{"n_experts": 48, "activation": "swiglu", "rope_base": 64700.0, "tie_embeddings": true, "lr_head": 0.00466, "dataset": "wikipedia_en"}
Below are experts of layer 4 (counted from 0) of a mixture-of-experts language model. Rows are named router (the router's row for the expert), gate (a neuron's input weights, with its number), up (a neuron's input weights, with its number) and show model dimensions 56-111. Each number is 500 + 50 x the weight over its row's rms, rounded and kept within 0 to 999. Numbers have three digits each.
After each expert's rows: a language model's description of what the expert responds to. This comes from a sample of Wikipedia text that the model never trained on.

# expert 38
router:437493507583550474459458491531497528513457531540466473520418459412474534542532435545438479512530467480471424559504448510604568552536520486543633452498404503560543505588
gate0:498507544614521511506553528527505486529447491552469466478474525437413540357447513511488508432550527537532546455462554502507424585575442550367526414552471505425516562463
up0:454472544533438426486591514525554450520479426576403517573410449468551570487509548504550410500540512551555509456527413513519506529464592532424611446555519455565529513461
gate1:492511426524546473504504508513582577509613472545408568516530488455592371614519565468439452578560533483489580414457538547509472515488504502537485467504491457446475555495
up1:436564473582471479494560508487461511540531495496457443598493488433566492607512429484472462474484576441505636554559520524475416575480462505489483551526518518518507501507
gate2:506491499464537568463433466492506462472483491472596414498598549545532534539502480539436461399464425484477546532580469492510493477444443335427443469457547541518533486414
up2:465465517434492463428511480490541477487501594488567474538540360467594463514519444543494474448509510530528526434491409477491547440429473458502498468438567637574528592474
gate3:415493490545391488479563463551409469503585522543541490524512522488439576511394411441463556585480460549449503508411569455457420457573541454440539528520423537524475511538
up3:488467491398453554491569491540570526519548421492620472543529600497471473541564450520546538550554520450581562583481517456483472443460498508435418532529481468538468545513
gate4:519596492524587559520585509447529486577524475480473543515503539430568462549370494464570554558492487473411446415561437437423487432410572530451588440431426433475482571542
up4:540535477419522530581538529459493545567492568469501568520506423447545507509461516527562554457515515519411579485449473516485469450485529496436492456451459471537498558501
gate5:563443490527488454484420443494451426531527571486491526520508545533496451535454470417449535589580412471489533516462523443514495451410544503454537436386506519445511492431
up5:459470554425485446569542534494399612526543480484540523513492528490488467338578473575522418489561584440473512546515503519508492540458456510554476530390634463378553584548
gate6:485527495553616489489551472445531522520517511562503571531477469514548482556508532502503587540531598458629598537654556471501460454595553511520466528489479536597538515452
up6:381508495587493511456580467428517463530518545471613525548519495582533455514487508516438670481503480531567557529554546487520462472550541515567487519562436508529475502515
gate7:497512469431495567439447591438596427521538551449532566498471483498461479551491532502456533497548581444535484472550502378508511488480498507460542536471413455460529624489
up7:392490486510464480418598455550449479563609515648466442436519476446548446508462403510526446493423516540417531487499487513603571514475577519505459476583473496588479491476
Description: First pieces of foreign or unusual names and single capital initials in lists and tables, such as Sa, Dj, Win, M, plus month names.

# expert 32
router:517508508434489498548514512495518451474438496420457504521465568560395491523541421477530536532556569450464504462542586499566507606538508516458534518416474513457428541572
gate0:544393461539562550395459424527482467528489420501506494455479478563482466456526488551470586448508486589490481575430507477528456459482500492518528560470503435476515576476
up0:545452487537471496486436409514589481547452493529473528503496468555492501508564556504548516527480456625540459562468441454478554477443506562537432531459490433484509517495
gate1:471523470494543417500549523489513417407428619521513510500492420453516401504432516554477467532510537508417581520603480438547494475478468472521523504470450457496586490435
up1:474471477483512447523474533508484423505499485517557475451508530475502468520502452561460435540519563515499525490349515527479487552587449506519480555537452460479444449486
gate2:487484518410516361590499499505577555524453577567479538555594557438521415569496550445487474555574471406411417441475599463522469471440496547590498493427538464513490435447
up2:535523485428597433547617488471511541426486566502538534540464572564556505563502522479549486523478549446480499463472462437532530500539490522523504473534556559546526484500
gate3:458511505527563444463397452447461585458523406513530485483604588504547491557534536451476477456481441505518486596563533564478444448470515396566583476431459468479576450417
up3:492540454512423570479586427470483500492440450498419461419440478503495568550466457525504540576513499555495418459484548499463516498490436585504514537517489530465453522515
gate4:416486504516550612532499537553528446491502514462530553533521573534590540562471495391518477525546464498547513480423410489500504493494631538490401525494494506509459531605
up4:461498510452467598494507418573510445503510594429525574561476512543513530545497501521497478517518452467514594524501488518460608505490479562430502506469598454457553502534
gate5:468555544500543521470574511424409566513476403465511510507537529484541468487545533497407443522528449413541517512432558417502483391542533556443451466365429490512454566500
up5:509456506538495573516567467384527532498401541518531510535580513546539422557511421489534483512551485464527518531501542470488458405582513497500466435515453436574481524498
gate6:499552436480524488485483470519453478521511561568475439485460527457530447465478497561628541479459440455458422564526400529565439466400492376531553455490461442631542557439
up6:475449555548414555555424492527463451512477529476464549547459492472500495453609524523468489475581462497554432486506523487498514488469487447491531540515544497451497483405
gate7:506548441466447464517496468477475467562483468428484553541521449487463520530387376448643613498500482579515586468494491446471487570558501496453566553509502571584495512428
up7:514489513459535472523511539598484519428520602434452516576526451529472411530507571447454508463453529545460462437529484465459391487474395609474484607425514521515558503422
Description: Leading words of multiword place and team names, such as Los (Angeles), San, United (States), New (York), in sports and biographies.

# expert 9
router:562424435579469582525517464408404526482536493497570473512543575543548564553500542512577525554462559432478452529569494467542549477403511420449484449543477537575442456493
gate0:490475485493422554462474525580548524539505545456381503458595498558556496496516483440418489467523532579494501558484490414430602484528560514577506461490444429525470538551
up0:518483502520601487521503497438401487426432495445536482503522385542420522452381534604497526457453488509491509551530522470434493446539531445510532417558433575588484503467
gate1:459549320447531436477591610477502432433456519450539439563516508568459564557432563510437520458546490482544519479558517419440507503468544510577523506491534555454507488479
up1:484462615584429582521431463575520535520518539562510564460509465508552497471575455443539483596465559466481460545477486533558474474552490523456497487505497479531510536496
gate2:420498452494491530635520597518515446505477475500468474489567534531527536538473489413587524383479458569528490526558440471522479491469539407401525577514477474552508413449
up2:583481488428367468471521503534538497473503453494518466488452530506487511497469491566563475558532531450523473487501573505421473494593520534495518518374561506509482505568
gate3:465550527496475492583566508419505517441441461446523514501544497505504492491478534542572497465633493449442563474494409475577415506437446540478505521491381490575565456503
up3:541472494515520509486454537570502496623576551599495594550512517513589508447493532506471463492420443624529331534536531454504555512572475485564512411476541483437419542516
gate4:531472478435430549454486510493617500482451568503464578467485479406448519495516526568421445506479508517506546459483424527580566487454524381533467459477474597524421502452
up4:519565457449509577511464511498522514525444524455507399452499498485388540529472473549358454468495542504501493527423483409567522477464559445534463494501502492540424554412
gate5:450571534521527589482466484367452476529491482496434492439493512417569503507566444491556473464552419453547514369540476592469615525464510448466518603538486483488504494519
up5:452457531487537432409540483600467492440412564479504460542577518556491493535447473564450510497533485525521529491446401486472465466552487500436460499466475454463522576530
gate6:424466398519584496489575521451481420560443430453445571530510540546499495505531518516444505450521469605562419461441533407444610577558572499539538471441501492526469544539
up6:469498575521482562543439499552464610480563493483483480496478399475539502472447512452563482560437465481491473457509557459540514504417478479404505513515511496441502502426
gate7:563626403510518506551518448480577435409474490535539547545441580524429451466522503540523479421536486550543521505477432504474461557451522514510524612504540550532530523483
up7:479614480425475497657520495465469428451467564492481549529441471519522568460491471467447426503518468413554515465513429510425519495577553516561552614572526519507406483543
Description: Articles and possessives such as the, a, his, its, their, mostly after prepositions like of, in, to, opening a noun phrase.

# expert 3
router:493612496543480619425496478428447548485499479563486456467424514428475502483499506561478513555588351563516425559509547534508460523508401489364572498517455460516506584515
gate0:475426539567539491586496475574451475456449373533532544607518455449459548560437557510428486507577487507435542490538551518466547537344463439481537570559516449527489594448
up0:539441484515502425461408498554463551559516523449493563505472457548538457440605521528526495380480536553455451608440499547443447458528494506441465547446531523442453506444
gate1:548473546396442520554576534405557425562516490565503521441500457457648507465450465451508502544595477483447471490538521496452423543557425430427519569440432444498432485442
up1:510452481567412518448528508566414542540498536553510523514444539581455454525567466425605460460377515471435501544515507545537518478493470479487663542582531463533565470450
gate2:492444475492443560537474537484544508477452480559424657455423441470538538453449425546499498432584484582527526523462478447372439415526557491497521593487453547405439563530
up2:499452467436525408509486543578563511488433541442529536519514536543461494474455458506488533515380458534477464529611592496532508465494502525543447515540542506499451498525
gate3:464519529464477542471519460482478487491470540524440409552529472395477540503460549422498430500492445495502414517561533515489507434476590427446518543506551412520427529447
up3:499494492541512515535576529482487548545508577543463392512562484437467487486450416442493447485542524531567564547553418517586503528516559471461469491442594469505456538491
gate4:429513458395482580503474491502418428647523536529492568506457503400466530413541464478476551426478524615428604535522495468507454515507530544450573532534430506574497583562
up4:487572553462411458462547425482437511504454448416499507581506468470580513519587463571516424623518530461518481516554451578537420505416530452457489483531474565529533507496
gate5:476488471479501508595503488460533498519521474487505531463506523414414462523469498482411530434519556503505522469634540517567533503480478459487511550499436498431522513449
up5:494499501515461524350490432555452457522541501495423454496493477500617476566462475545485495466474501537486401506361450477487552478517566476489448391542458470459551497504
gate6:496475494592456469527558488562602433544481454546502567478497460471535527548371517466516503464573354427432495509548483577478509434496489509463552524465485431489537526395
up6:452507541568438454574527534571472508511531542511497498489557436474603503409452538504446563488529380506432513534460584535540473517530479443489475611429541461528527451506
gate7:549391480544453537587453507494433542486487566512563483448517536536519416579489410489448585499563482508467446485447560526489443517473486519415547467490473451516475468469
up7:420488464447524550502518540457588587505517595495512565490580435466555572457400526457530539441492386601535485511499546547486589534460493553460543489530515604572597496545
Description: Common nouns and modifiers in infobox fields and taxonomy lists, such as Genus, Species, Location, Family, water, body, birth.

# expert 45
router:562489433616543447505514484522493493474533501490473479513491474446513477510529462469474554414492556493448459473498423518611519496505558433546430511471459501560537461515
gate0:527438528525562466439543454553485428552575521441511569655510442489517509507581441455499432529536575472485600545457532470472443508561482496552488490424534562486514471454
up0:520526513532597581421412486579460597601491445524561547585434419563503497517479487521461533447539579464534499556397482548487454397576486416475547589513421496485495529508
gate1:448551441547415432506502534428504525443533437605431439439467529569526485501371519460581453565474488428423513489501515526507458488388515373507441402440540511569467424477
up1:416486483520383445499463528451563514493523524618397441422497517628521549529434485473548466530446508440497534528534470460545473507417505470512418412479590523494465505524
gate2:518488447526496535498457451483438422418461557548451485483533530432461524503498503522504470557520503585411624438441541512362449507513517444448476434579576556521502557440
up2:515435513488549540389498475493425516496505511520524478370559449491522539474417459514591478552582506559541449417436515513441526568584572495444452496586518562454511569574
gate3:513459452507585498432569330629600502569478509528497564472548484517414558499413499332402553536493527457524527427481493581453605530509465567507481519559534466562470549549
up3:550490534441569506599592497519491477535537529588569572481390491603561420440537389461453493529533534450518536545590574539503551583448490430490494488502549539462366502539
gate4:439447600340394524519484481449425540498484502475609495545501442560506547492393490491525432467496454491438529500512460440538587493450419523446500463474532473464486465452
up4:529507565593613549518516545545566444492501526470467514458492536401512494533669563512426534430507561602545535454497558518509399459455535500528541431551550566524551478510
gate5:431441503428521510445479559618466536569544415560516602477534548519464531450436608430499471431501510525443543430400543563536469462542468472590551501565454490508465513445
up5:504538625506438563458489598487586494518531460595549494517451571513445476480497484558359534559502468567468503530502541487527503500527526479488657530402524448466554455447
gate6:447511482525513474570556525549509545486579395435482448561505539433483490524532587484434474468502515435434521461430502487521413431424448479447573587409498582493498514352
up6:559418516464417457480540556456525478497472494530585578509479454519553384446529509518552459541409551517467524566570448459424611502522567524585448451553453413517493486501
gate7:454455540515485554572455523473433489590488557515462495460506413568379561499488502475537444432477508460507602463546534512510502562493468461431451537463470493558562461567
up7:460474592520501553592470496406507492430477470489506472495466501561500495591449439497426513581356567548481489529476539432522533539433568460481448547435489552474447557446
Description: Opening parentheses and quotation marks before dates, scores or alternative names, as in (1720–, plus capital initials beginning names or codes.

# expert 10
router:473373483487480439552529515483477405436561562433563427595411565577525448524534578498578468580542516473504488508534515509553519519507581509495530461426382529499476501479
gate0:479552548561425429540529523486452452554384554502433557502483499558609460480517445518463434526588539559393492564532490524431543452472555447469545482543434459482534538505
up0:533484430498412499489523533441565569526382469590539519489502516460568546466529476484507454534476555602418479527545396435473498452497452450439562449493494500427539545526
gate1:563447454507531510381416543463537445470490551459594546541553530583518487518444468433484551469472567471543592514452505457506556380490530460377559437610472555511536526416
up1:615572501528558487598459498587438514521548460453350530430482524431491600430564492538518589543492446447455490390530589574480407574543549546569468444479538441479541480528
gate2:460361456471512573515501464578452501427518481450489462480459519552427505504522526444547443579497486449519513484481458418380467499473643453380514460533454509502517465563
up2:395572499513494516435483462517502543527507581511559588508573488436542519566451506505496521419476502476463451572548529559609587527535444525564511575511491511518540470498
gate3:493422477421413549498536466471588515551573551526468500605474537585519520566495510489447460447510545514540478554532530647520498483511417548505422484566559505483463489541
up3:471477513572505429483522584487507519467455572482585527492471475434508430333560510534451439547542487525519496454473475365552504447450528505541528463507492492508444484457
gate4:450479431478508468591510513444527489486564531533490499668489592576505473536495603457511497542523593504522525466506575477495526494566464501492428424502491529509521516464
up4:473477418487530465512519501490506470509576499528462559634521515611517533528484588411523559491564589525491561435502596458561535444589522525511426472490527568501514443489
gate5:489555454546442432587523514460466584550548566531469514445429549572596520548477512559594542498524444567469501555525497521444511505575466507545554542517449426571503569534
up5:550469450446443476515514464443546484448484437511535489562521473567568505511436516506547555503481471567465490567463489570532506469579475558586550428512419420490546512499
gate6:478569532523559499495466515498517468492503524446538612502468535494511471510488522533449466452558627545457441567474555550466444381492482591503593494486521502515500616431
up6:610469404486445439480512462547452498514541446554471585480537523427559431414501523479565459572537431507463400559446403508414424451474477534477520507415525410490433518475
gate7:482458502514438502512557425488549516529508457512487471514515572488505424389601424456532499438441493473423462468503509492438588546537593579488460506434542497430455448446
up7:499522496444539522412447530524458598467411486482593507503505549459460540462472458589475417623552535531429528459473504491470493516515477495463442537529563540551504503548
Description: Function words and small words inside titles of works, awards and categories, such as or, About, If, of, by.

# expert 17
router:502490512640523471506491510532544481417429626532457427511486549557541477497548411519480513518579412616528526435366467445484456589397491471578518533506504559585514500455
gate0:492517567454492478382568462493504583564458487461496504444542505517523480394449474463474484558461467454579431521532606509529521408531520546366559454452447477471448508444
up0:506431618489466514510495559471453544502467494557590535478488468468575589541595509508472423538461465495506437548517490561509514509544452561459446543555579460553448477540
gate1:509427507593519442573480442540483490455514524449543570410553518512469448466495444441494473572483532496464551441415519556444433402492481455481519462449548426436547574440
up1:453431474455466468538543423548419498486477455525466605480447509422457449569511393527515498546460539505472410488527460563496446461538407520426498424418435508521520545516
gate2:582536475555516554477509479406518459540554546514434579541437466425460472503477527533489480574504553576556471507477520520480462375488485524493503401551466549507587495514
up2:559513488533417446506577520461583484583593418501480501492485484448433478433539546446483539540461558527573419584560499502556490447479490519430525500580391508554524495547
gate3:454535488573538366469457455455450444549605427489497501426488461546521422535413436487509501494513486477529478494390444473466501478453584412458468511471436481446484497547
up3:521474469511445513475449515591529481512481524481457470544444500470503645508414558514461537477443477535434434521532440538486409428552557508538480465495549433578456457565
gate4:489478525558566457552597530444486424460513466486394474475473551443462489519529507359506464539492481452488463510526497446519522462573553485548506627517503484494492552537
up4:534513439534348465479476536538482492430463499529478552462464536572565456467458549611595538491527496434495478546604599536459482513556502420509510543532420436487491434409
gate5:488556520444442523593482467539463458525533461493474484561511482518400535508448463476434477568503574540501552512480504460523453516426477535396489531409400479546450492507
up5:502541436510490511534537461515437501469534420513510505498474492459522543500506508488454487567460589488515495473493515497479445506479491590468491550427413462519504532564
gate6:493514432598526603538452488446515473500429486572527615438599477522504499596402583619460564528476507452459555513467539455491518467428484513511446513517545494422503402435
up6:473391592502506392406474438482511409479517470439656515602513512489419545527487424509494538494503596483521564485483507483523535579498669497502527489524434552504532527507
gate7:454525496486468541569461507446489437518522405481515536505529528458570393529496416441511461441453564510438567420489506526540520547536565466511500530519526532464522457513
up7:537467513519540597477487492567502553419493435436564422533528558486420484435537523507490499431472441502484441437625540500570515529501527496486532524507391480481543517492
Description: Single capital letters or word pieces inside acronyms, codes and names, such as the F in RAF, FOX, ESP, often after an opening parenthesis or quote.

# expert 25
router:475474527449503559475524516636528512495521517512491430588438427450474434513510504521425477553454577431428515523469561442531458561540630512496616466461429577549442594587
gate0:491510534565515476453452469493442446535464451536494507434558528590422495508453544448440530581432432522510396541479548530470450548442588409533461507515499507534524552485
up0:534470418440605551457512490489552592530454465473550439587586432387504480523453574502501440413449510507571609497466480480483512440539485495553479459514480499527488555467
gate1:447511512512569539520543501551413493517473515531474553483510551440538484500493507482535496484537518526489510470444465577407575436512552486614429462426563482507495521547
up1:458545555530436501641555533548459573596473405566450571474469533469445508482531489494539465482509520525526541551649431553432454505483525521565479500567586510538510518532
gate2:583479464501536397553507479548537475491504588461507581572453531530402461581518453523467435543497467482435500476493428526473503433585494474486511445515416582409472515432
up2:362470565570429514544546465461480393481472462540436485537459424527582610452558515543519513457549435511509540443545369524510452499392528489576532576456516525565464520535
gate3:484497468437527426532478563479531483540516540531509495526473538477458557594526379527457453466434459448498527425527556478546493441427587472503452518479525498516442495520
up3:467413508484546493555491579448631537478476533499486530519570498447422545604517380565488390468402478472517463486544549489554498473482566529463462504511499482447477529493
gate4:447353453470572434433584486516495453457427449557508544536502472554459522572408508501505546551418520460513456439492509479396443487495473453482554511459522542508553438516
up4:482414512447573531410559532529552473563459493561485523524526559573482518539481529441574554553478511401561535465523437467497405452516394441550518564500467584545491440565
gate5:471554523471619512507468569495426594509521542615603502404524483449501448518545436572457542498526557457544576560558623517442525424431484536518481528472420601452511514514
up5:511523491499435461557535448539511529442433448404438493486518485527553605475384504442441425449520494463494522451470470479454441566582460536379470519460529407531449519475
gate6:499557487580440537409420316571455439448510458507484473484470524563445517582512507517533574481452456510500422558496535456463546453448416477534504498489510471515502535473
up6:503503523527443442569581482550594368522423403477565520498577487537551456454487483510472537465432401550532499405429438500493546516566458533559552436489418462442596436436
gate7:528535445523500490539472573556541538532589489498517459431419502538559501569446521523542449453486478470496516461503512546544455471448570462577400438447479494547454434449
up7:480491569471523521461537468478468428504428540514486570576604497452414512413536518441420545511489514557516567477483527434458451525546474471439574595503483510490518578525
Description: Commas and periods in running text, plus French, Spanish or Italian function words like de, et, la, des, del inside foreign titles.

# expert 40
router:527426524554504515606522484455445524487440509519580438443397489437547382554523447507455537449466445496517545428531437498551567408550513518456525420488438441465535491506
gate0:562490537512528484493444425453476467545476458453547474460514419415545489496438478469591567506618497541507518547426437559471539490442519474523453401503516494547633506588
up0:522487527525568450457540564478548462521500505487481457556634488509626507465466515479467525613501479499485525499505440595409415533439520475513445465597581545542453538540
gate1:488450482459498520448496504457434428561594383422519564499591491476501447454551469584480568444392480464591544493570447617468568592507498582528485512529459432413564480515
up1:505557504553506493525502580583544565420388583554454426567513574570458608495455571466577372512476474503401509537457560410521496445409418539504448584522541566563485507490
gate2:618501478385527503447463501549481473576446436397441533502518534462411637602568506516441499477498495479459490470423564597523514443538551471457446533485524522470482590432
up2:465510432523492528544482504534477492565414524487573489481544484455507540543493450471503525428439382486547494521517559493536487524550534479500597503485446443528424500422
gate3:476421462531501430533512548497448439550522464397524512500386529555518554506569460412511426493477519530417494510553545528401490467475420565549557448459491500399479525606
up3:464493502510487447514539484493491433591522368476514565429435508533473520536527469473571466468465509537485388546614556527532603471550521576418526554464468484459430477506
gate4:411574414540600507411533522491467572558518567513498511532555568469530524411505440507458497483508446418397496432453530434555483437422555451524497459455458530507569549463
up4:471490593562427495485549493518618483485458429524487456525511487554614521597536575505551416476370539517623461569504502538450510477575513502556436558560516479444409561496
gate5:470508492565542406503481512566558428573537446489441506495541465553583491476464494456465475453452512509485444449499499425406541384572548487615506433510486527492527479548
up5:476521457555510498503424553548520459502497446388565490500526500574530502528534460464514479465396552572435399423496582479422567503562503561573460552569540519558439501540
gate6:463388458482500465592418495439586392492554521564542518533484572570511472473509514451497588417452514526507546543530455532466485526476469479442427501435517561489508514576
up6:595448512606477431520423510557436529428446467468459507533541421543551508442508496470523414441451493453462407487535502531434462475576464570568478508540483497563549488495
gate7:459450521519437509497514491471477416558522530542461444504419539532519498553545494599481441540561576485435489461517526496495508585453556428506466389454475538463589410378
up7:455478504497573478501512562531523417449489460470551475613564515481474425434442533410537489504524520548585492500582495462502583426546600567576492573486495465562523533518
Description: Adjectives and ordinals placed before nouns, such as national, international, first, other, former, American, Nigerian, Traditional Chinese.

# expert 8
router:471488590439448537496552445557479586654528503627459514486464576504402451536451463505461506457490571472551425524457502441520444537530449525468496506543565565575487529438
gate0:450451468512519505513435504439396478480595504457524500461540504525555476510523489506518523329508488441452489555552463469474508540475464413421481578457478532468427511489
up0:461458522540458513608552496497488444421452397603522541493493494397535506631497560472555539563541616414480454502491513487446511452533468527487544510449421495497469476481
gate1:510540454637436561457532520404549542576549579551452520555488537483545545548506588506496510449494483467472533393559451437452562506502502485515523525558499490525537490496
up1:490405477523474445511430512583497475453530455481459545564479514531480554512494384395589401441462485461534564555488538523610480565548493531481506465480507477480500473583
gate2:342500533567614531470512468506466509391534515541518523446514560455397433478444534466541501504434568523463492511531504475463460531448541562498486523458555509457558555494
up2:504421481510469465504474548536451522512498498560540467558510501510485442448520574489480529412484418507456407383498554559448529557543464508525439622508520487499510544512
gate3:575525511537497525558577527463505521578570542479424511584521466543507484477397394410356445418545456528465604397489560519491545595442488601470466377487578523486438449453
up3:613492444481504534479476423486384547597461451453470588534498493472549502536510427500456454379513485449409566433530548506587438436488465483553456566417524537498436473516
gate4:587572540507441490493493396436431444542540509524528474498540414476473491485559506451503455457524499569604530465509493552536512485402494490400489500438494437375529503411
up4:465518461514522450492506493496511552518528501469493471475475568605517570490534582557526486567494361444413525393566522454476546458491480555514502407529443465548387491545
gate5:433430534517427460527534532453568454517518484538464456516592560524517514424535495493521558499442503471416576513667540565498468446464500523518467436573657565503461456467
up5:451528508547448447499558564488531518483613450490464481515702529513483477434566495532536532551485479491447505539602549545439461359493514563514485501567579500490510572459
gate6:499478445513470412455440436458478446521464428514467529478602645490579519420401538431483567492507569514572552547461476445446441523507637487514503459417447482571505534451
up6:538389537536449448493556524500496450450500430537529544553540517483486580486474544428447564528444521521579481579418498563541599492524520554554452597474515478583418435536
gate7:511516481522519510503605484465503514518583555570465543521510569547547523537436577505581521584527456410519455458459434575471406557445483472549501473520480517462487595490
up7:471572436529560515475546559495564604573451514517517592531479527563523453457529483595541491443484423432496408537448513547547451464515383544533491496543491536436510574498
Description: Middle word pieces inside foreign, mostly Slavic or Nordic, personal and club names, such as Ljub-om-ir, Grig-ori-u, Hød-d, plus common first names like Michael.

# expert 4
router:517539529433537531429524502477496492596486496509532523501484569505456508505506411469569492525531483521506500459478499543453562524546430545496518435481494568432500508530
gate0:466590462571447529518556485492491503505523440512459582447549484533511527516437437469552480508529446524415466497508530511507463503466421425499516574419521506580512495459
up0:530473486469490461547460501431588470381455437517507492509564472543524604504521577474531459506516516408495488475593618513519605450417538525554518424442451413468531540528
gate1:455497521523550453536375455531613477499512604497470567537587472484540387540480471565588513427452441552493511496500425492471562457478491461469500466469492505457549536519
up1:555480443528466490419571606515446511526545456521479501458510592554513620396513522456471452501573494485525457437535471476515430549500513462441495487465533477536453412418
gate2:518402529334475440497478617580487501503468513536369490501479481469478493558469503468520508535485536489415481538556495459450459498498620507519536499367507466412519529512
up2:500449520474516524485480529489450572529462491362481491485531549547493501489567406519491392518487565494395495498589513480474445504547470533556443469320541564491459504471
gate3:499418493506507469545553624487508521470488492464464550479489483577516466411443498489513475445417573459486387462446537422501530482628500490525567509472478455468518502521
up3:470497475543453497455484403463502530455527494529499529568588625486458502565512509530470498499446549531444516479480488525534430495455406532463424501460390493489585410447
gate4:446495426557439508540514587483462495483483489566493490387453575465491556504508512489467424364557403503535485500427491559475535439428556440559529539520500500526458493522
up4:421496445535438498596386496495502486464518490507594488425527563558506496422527532502466390395558507472480420506438496554492617381473553516535526490424561470585411492472
gate5:488543542501474546495434555502431550475433494522558487437463530554465493411395547596400434514442524532433499513505549447500507487414537515518518472400458524478572500549
up5:523509541550545483497500505445553453529471487526582525494555519569560501529443471473565476431522575573521557466539459583536504486510479586534460527504508479460585456519
gate6:389499474498488473600545519482487403547541509474494565516495492591561498489537502480542533564464454488426520479444483503528488479562481453625507518436530540527422456511
up6:640499527470494531464512464509534565517488441551498508372535475506450440515508438578453444475496524455518505493521611509441522493436538489508607575457462482507491448479
gate7:474475485479521386504446405472548531520506473386480504445518569528442511487485516489531480522519466392483543467526537585503458511608537599445479448394490540420490518511
up7:464514588452489526497427359436495518475591452443528582504544482497549532480542446481460477490443539498494476555552541534557456525498519549385518458471481567514539501509
Description: First fragments of words split into pieces, often capitalized or after the/of/and, such as disp(roportionately), reb(uff), St, New (York).

# expert 0
router:536474482554538547503625556488509564569461432480413576369489570560472497536533490502551481503481452536447528559485437492532382396444511436544439477486466451518606497470
gate1:470463453507481458476491526563475522520557460465463510451353557517514455508435463506510473511588539436577473467579628525423584489477482503464499533593442466581423465541
up1:432555480456505495491423519529512558528523413505449537350353487466537433488391518536493523510534466466530520481552529515376513509488474475525500574459514533572461429488
gate2:435519545512512465565440476553407496504459492557540463549532501479510488568477478384487525529611400589431487589436491509512496510626586595496542468572482452499536386507
up2:494482512456532433460438508493566509497449451547518464473505502470524521543456520504536521517530524598578505466564515411468525484597536537582531562437445442595576550480
gate3:469511587535455497656524388414538566503425424579468505517510523509474461394475459547490477529530465500436496509370557436526496512440476548423484469443476479437536463512
up3:453387538489444530513513487527497575490492534480463518463531416612496544631503497550540419521436557482457443458433623549491559487504539445503510459501479517482546476414
gate4:486517394494628446415512529538557469475586492552469448536514518481497505512602485494592506443482440525505479442526440539528507529430544490547433557476525587511495558391
up4:488469552411435493463487461498412486542432468460489623418559488528526563533466475562464501502495555472530481551589480474528466498573613555490532426522483475451492497505
gate5:555529501398444468499533457411564507530588496487479463523482406510506465545474580453566507486543516471560443514509501533522468458593411581505484559544530499569521478443
up5:465460503524505464483456541546488435502527457489469495528526576423474529380586505429434453397472449515577556460585534531529503564535524597465516497400479528514480484411
gate6:458608559666456389578505440503491486569538482644481533566577565516466505441540511468461453505540524468451518550494552511504477434489508444483539472503519521526520559522
up6:503492467366497512437467601492527549526459467502474579538562518426449517587507461508546554543486462465539557496454522526471512479543524496533572560493521517455436619465
gate7:454439560475531560453478479437483522519474528559552593564539553438524477564534443438573486390417544606517558541518567514525538490439488499467515509444456433532583424448
up7:407586471466502550524476529551469459485524534545539517527507525498459509561500531517455538411562431454504462436482513523449414546481505552559499481484515579449494474465
gate8:456528530417549507578534490434546536444550469522467552584564486501505566448490556510547552482428502486513500518510555572523456454465441524480387521474485537559540460520
up8:373511555429524537558519472445516551468580525477474536543564558568565543458527582538518612477381510453515437510501503542474460471499435516491416526471439552518466517510
Description: Pipe characters opening a new table row after a line break, plus approximation words like about, around, approximately, and "capacity of".

# expert 22
router:417458527421573580538524555453570498532482448533491472503488421458497504560490442502502400437483515453513559420533478530573440560524506491525578379439519554460434445437
gate1:451436404516535541467463546481532444553546510599548431449562526531598571481408550482500563519460560448513512514432545449504549539502543574460553553470448479458494443450
up1:576552502466492416478532466551463558467469438407458552529504468435489491614571524506451432464545459535496451492528462503580489446511478426507429495475549520466428466559
gate2:494505482437527574492467477469457529510524543498412544548547641511618485427449458536556452454635562492542569560546538514519535564473540477524528536411505462377542536562
up2:482486451531506512567425485508497465515480441467532485435482478601447479519522505452414523498477571399488500532484666485420535613621454528470519497499561496533454469395
gate3:490584447516424572524509527520544393498525506572494520482468524509511475605464514474503396531526492440472571602447556430520436512553537522534573464504485469482471455430
up3:459473529478588450597442525551408565432458613474447512495390436483524563509504560502465606572497585564513515506546452512503530464472478592499443604592538528558444553472
gate4:523505530506534480543480487540595588412458385504459520577551452559558479450398444474479495490441495426359465447488553396499475446503502539535565589460496486429520529443
up4:488536473445530510530518483463403424572574538485560568470460533372429501600536514451498520522472538553612530572547493583445468436496552483471415452525501446558475486530
gate5:530521429421535474424502500479510533524554512476470484490510470521553581611467397497556543494398473533534597469522529482457472532533519527492436527467512491533607555441
up5:449515527494554502592514481463499491488448534487578520551476518511453453405547539509386449571568525406487430494565453491540552426435539536502547473530569526491414471422
gate6:471582477496555371483466564473478507447449559434427497518567563517530494489540399470583467407523504474618532558531445494476532532480462522543459485508529533443439538472
up6:400434448365530485468380521545488469382477424428487483511476536419545519486569607446500438557528507494526476452551491555549476443520503478506492510597543511586441601557
gate7:528508474516538551517478566497504515441511557515515459531575663539579454462461488496418525564467496443539429542452457504411619590537542483490566464435543520448523519531
up7:519465504456559615554448503540456519461578488437504554554412491474563530526486495606429453498422552493489462516510420533507460482456560591478544467535551335550467550527
gate8:537505483514531414556501535382403487431474520445468584446486500452481489565482541437614554504491548533530517540507492507555491507490391473512584469451498570451534511438
up8:473538540535469522571537511487461527409536425363457530476450466505545415596533504522600507546381612579546388460513502566475476456510442549516511501565488403452430540564
Description: Colons after field labels in infobox-style lists such as Genre: or Pope:, plus middle digits of coordinates, dates and counts.